Experts of a small language model: 54.4M parameters, a sigmoid router.
Below are experts of layer 4 (counted from 0) of a mixture-of-experts language model. Rows are named router (the router's row for the expert), gate (a neuron's input weights, with its number), up (a neuron's input weights, with its number), down (a neuron's output weights, with its number) and show model dimensions 0-95. Each number is 50 + 10 x the weight over its row's rms, rounded and kept within 0 to 99.
Before each expert's rows: "comes after" lists some tokens at least twice as common just before its tokens as in all text; "comes before" lists some tokens at least twice as common just after its tokens as in all text. This comes from a sample of Wikipedia text that the model never trained on. Tokens count by the router's weight.

# expert 30
comes after: "\n", "| ", " ", "0 ", ") ", "1 "
comes before: " ", "0 ", "1", "0", "2", "1 "
router:54 47 48 37 41 52 44 38 51 43 62 52 54 48 43 91 43 40 58 42 53 55 37 46 47 48 58 65 53 39 53 58 52 62 51 50 39 36 47 60 42 49 50 55 46 56 30 53 61 60 25 41 38 53 58 47 51 46 53 68 56 53 76 53 48 56 58 21 49 29 44 49 57 47 52 50 54 49 49 61 34 54 52 56 44 32 62 54 53 42 59 28 65 34 40 52
gate0:61 54 73 41 55 41 45 56 57 38 55 52 45 42 29 46 44 49 42 43 63 52 47 34 41 54 54 54 44 57 42 64 61 83 52 60 29 60 57 46 43 62 61 41 63 56 59 61 55 54 15 58 41 45 41 54 51 51 43 48 55 35 48 60 53 36 34 52 50 48 51 61 63 37 55 56 44 39 37 43 58 48 46 31 60 50 54 44 59 52 62 50 69 41 55 60
up0:33 67 25 52 63 46 35 61 49 54 46 39 62 33 38 57 42 47 41 44 62 45 49 48 47 46 65 61 50 50 46 52 52 50 40 60 69 73 78 47 49 47 35 56 43 52 53 41 58 55 54 67 63 36 58 60 52 49 33 43 48 42 55 49 45 46 46 45 60 46 52 44 69 70 54 55 50 45 46 63 54 52 62 53 70 59 51 40 46 55 39 53 74 47 40 65
down0:39 43 47 48 54 56 54 71 59 39 36 57 54 59 53 38 67 49 57 34 26 55 51 25 49 57 49 58 45 43 31 47 57 48 51 49 54 49 48 49 38 60 67 55 48 50 54 62 57 37 29 56 40 53 51 63 52 65 62 37 52 45 55 44 59 45 50 51 44 53 48 48 49 47 71 38 66 50 40 52 52 53 45 53 60 61 68 26 43 54 41 50 56 45 61 46
gate1:36 36 51 52 40 58 49 28 26 44 57 51 55 47 52 45 47 68 37 67 67 45 57 58 50 48 39 52 40 49 38 45 54 51 57 51 39 41 45 54 64 57 50 56 44 51 56 64 42 53 37 67 64 35 52 64 59 49 60 55 44 45 62 32 62 45 56 58 46 53 62 49 54 46 45 36 62 49 52 51 50 48 49 60 41 39 63 40 41 69 41 55 33 60 54 54
up1:41 46 64 49 57 38 50 53 57 33 53 49 40 59 54 52 39 65 63 44 47 56 55 53 76 35 36 56 55 42 43 51 24 59 55 50 54 70 38 56 44 47 38 59 61 48 63 56 51 40 57 36 46 44 46 66 45 77 44 48 63 59 43 52 56 33 43 60 50 51 50 42 49 47 49 62 56 47 56 60 58 29 53 41 60 48 48 49 48 55 58 47 52 65 45 52
down1:44 31 50 54 34 45 56 50 47 55 56 40 50 42 62 48 66 65 47 37 40 42 57 47 47 61 47 32 56 35 51 53 51 43 54 23 55 55 55 54 35 64 66 51 43 46 46 51 67 51 37 59 47 50 49 41 47 29 68 43 50 48 49 39 68 38 58 44 41 59 50 46 44 51 54 48 45 64 51 47 42 44 53 57 50 47 44 68 63 62 42 40 47 53 55 42
gate2:43 64 38 70 59 52 51 55 54 54 57 51 42 31 42 58 43 49 46 69 43 51 49 55 50 49 53 60 57 56 72 64 35 48 53 46 62 47 42 63 46 47 42 33 50 59 56 47 54 45 51 42 34 41 38 58 35 57 35 64 50 58 48 22 40 42 53 56 60 43 55 43 62 55 44 40 43 42 61 58 56 46 46 43 36 54 61 59 25 74 58 45 41 47 54 60
up2:40 48 31 43 52 53 35 35 71 63 63 37 63 44 43 37 49 54 42 46 72 45 64 57 44 56 47 60 27 48 44 53 45 42 53 49 27 44 28 71 60 63 37 44 55 62 49 59 37 50 41 58 42 59 71 44 70 51 40 42 40 56 58 55 52 42 45 61 74 65 38 43 43 56 54 65 64 42 56 58 40 42 44 66 54 68 47 45 47 55 51 44 39 32 46 58
down2:53 49 31 49 37 47 47 32 24 62 56 54 42 50 70 43 61 60 60 44 52 30 52 51 69 27 35 52 39 66 60 72 37 64 52 60 49 60 39 46 46 61 44 37 30 51 47 53 49 44 49 66 39 51 43 42 48 64 55 37 47 53 35 39 57 41 72 58 68 46 53 49 57 85 64 48 40 64 28 40 35 34 46 38 55 47 50 53 39 41 53 41 52 43 52 46
gate3:51 28 45 44 55 39 42 50 54 44 48 62 34 47 40 43 58 41 64 48 50 54 55 50 54 56 41 71 48 45 35 39 48 44 44 38 40 49 47 42 59 55 35 52 45 57 57 48 51 41 40 48 58 52 50 35 46 58 50 56 46 58 50 44 45 42 53 74 48 54 53 61 48 56 61 44 52 59 46 49 53 40 59 52 46 22 65 48 35 60 40 52 51 56 55 51
up3:48 39 50 48 47 23 40 51 64 38 54 67 39 50 36 39 52 47 51 62 46 49 57 54 65 55 45 62 34 27 52 39 47 56 51 40 47 54 49 47 50 31 36 47 53 46 47 50 37 42 40 44 49 45 44 38 42 55 48 44 47 44 61 52 36 52 63 66 55 63 53 52 53 51 50 38 51 45 56 42 44 45 53 57 57 26 63 50 39 51 48 34 57 60 45 66
down3:39 41 57 51 62 38 63 57 51 36 63 62 55 45 47 50 47 59 52 45 43 33 46 34 55 54 47 44 40 49 25 63 44 42 27 60 54 58 47 46 68 54 57 64 35 56 42 46 43 67 50 51 50 46 49 51 39 43 60 55 52 42 71 37 36 55 53 44 48 51 45 51 55 57 51 38 38 57 52 49 52 56 57 63 59 73 61 52 33 57 44 43 69 40 30 54
gate4:52 42 28 34 39 57 42 51 41 52 54 58 56 42 40 47 41 43 50 36 67 48 49 44 44 48 45 59 54 63 50 53 48 42 43 57 46 39 51 26 60 42 52 48 33 58 43 40 43 63 36 52 49 53 34 42 37 55 55 65 65 53 39 52 40 48 49 37 72 53 43 39 49 60 67 59 37 40 49 60 56 43 51 48 49 66 63 32 64 37 31 43 39 65 42 55
up4:34 52 59 67 61 54 53 53 42 47 50 48 44 45 43 60 57 51 70 61 35 66 57 44 45 51 57 45 38 44 47 72 44 51 45 46 41 60 41 40 36 46 53 54 55 37 68 38 47 38 59 34 49 60 58 37 53 75 42 45 55 39 51 45 62 37 60 51 48 43 46 43 60 42 56 26 51 47 46 56 48 56 47 85 53 34 45 70 55 50 48 36 63 51 49 56
down4:50 57 77 55 48 58 30 53 42 61 49 54 52 57 60 41 54 55 53 66 48 39 55 52 44 50 60 45 43 63 66 61 46 49 39 40 57 59 45 50 46 66 59 43 70 42 59 53 56 67 40 58 45 64 59 65 46 56 37 38 47 44 53 55 47 35 56 44 50 43 44 46 58 31 52 49 43 35 71 54 62 45 45 53 58 61 42 53 53 47 63 46 45 51 47 56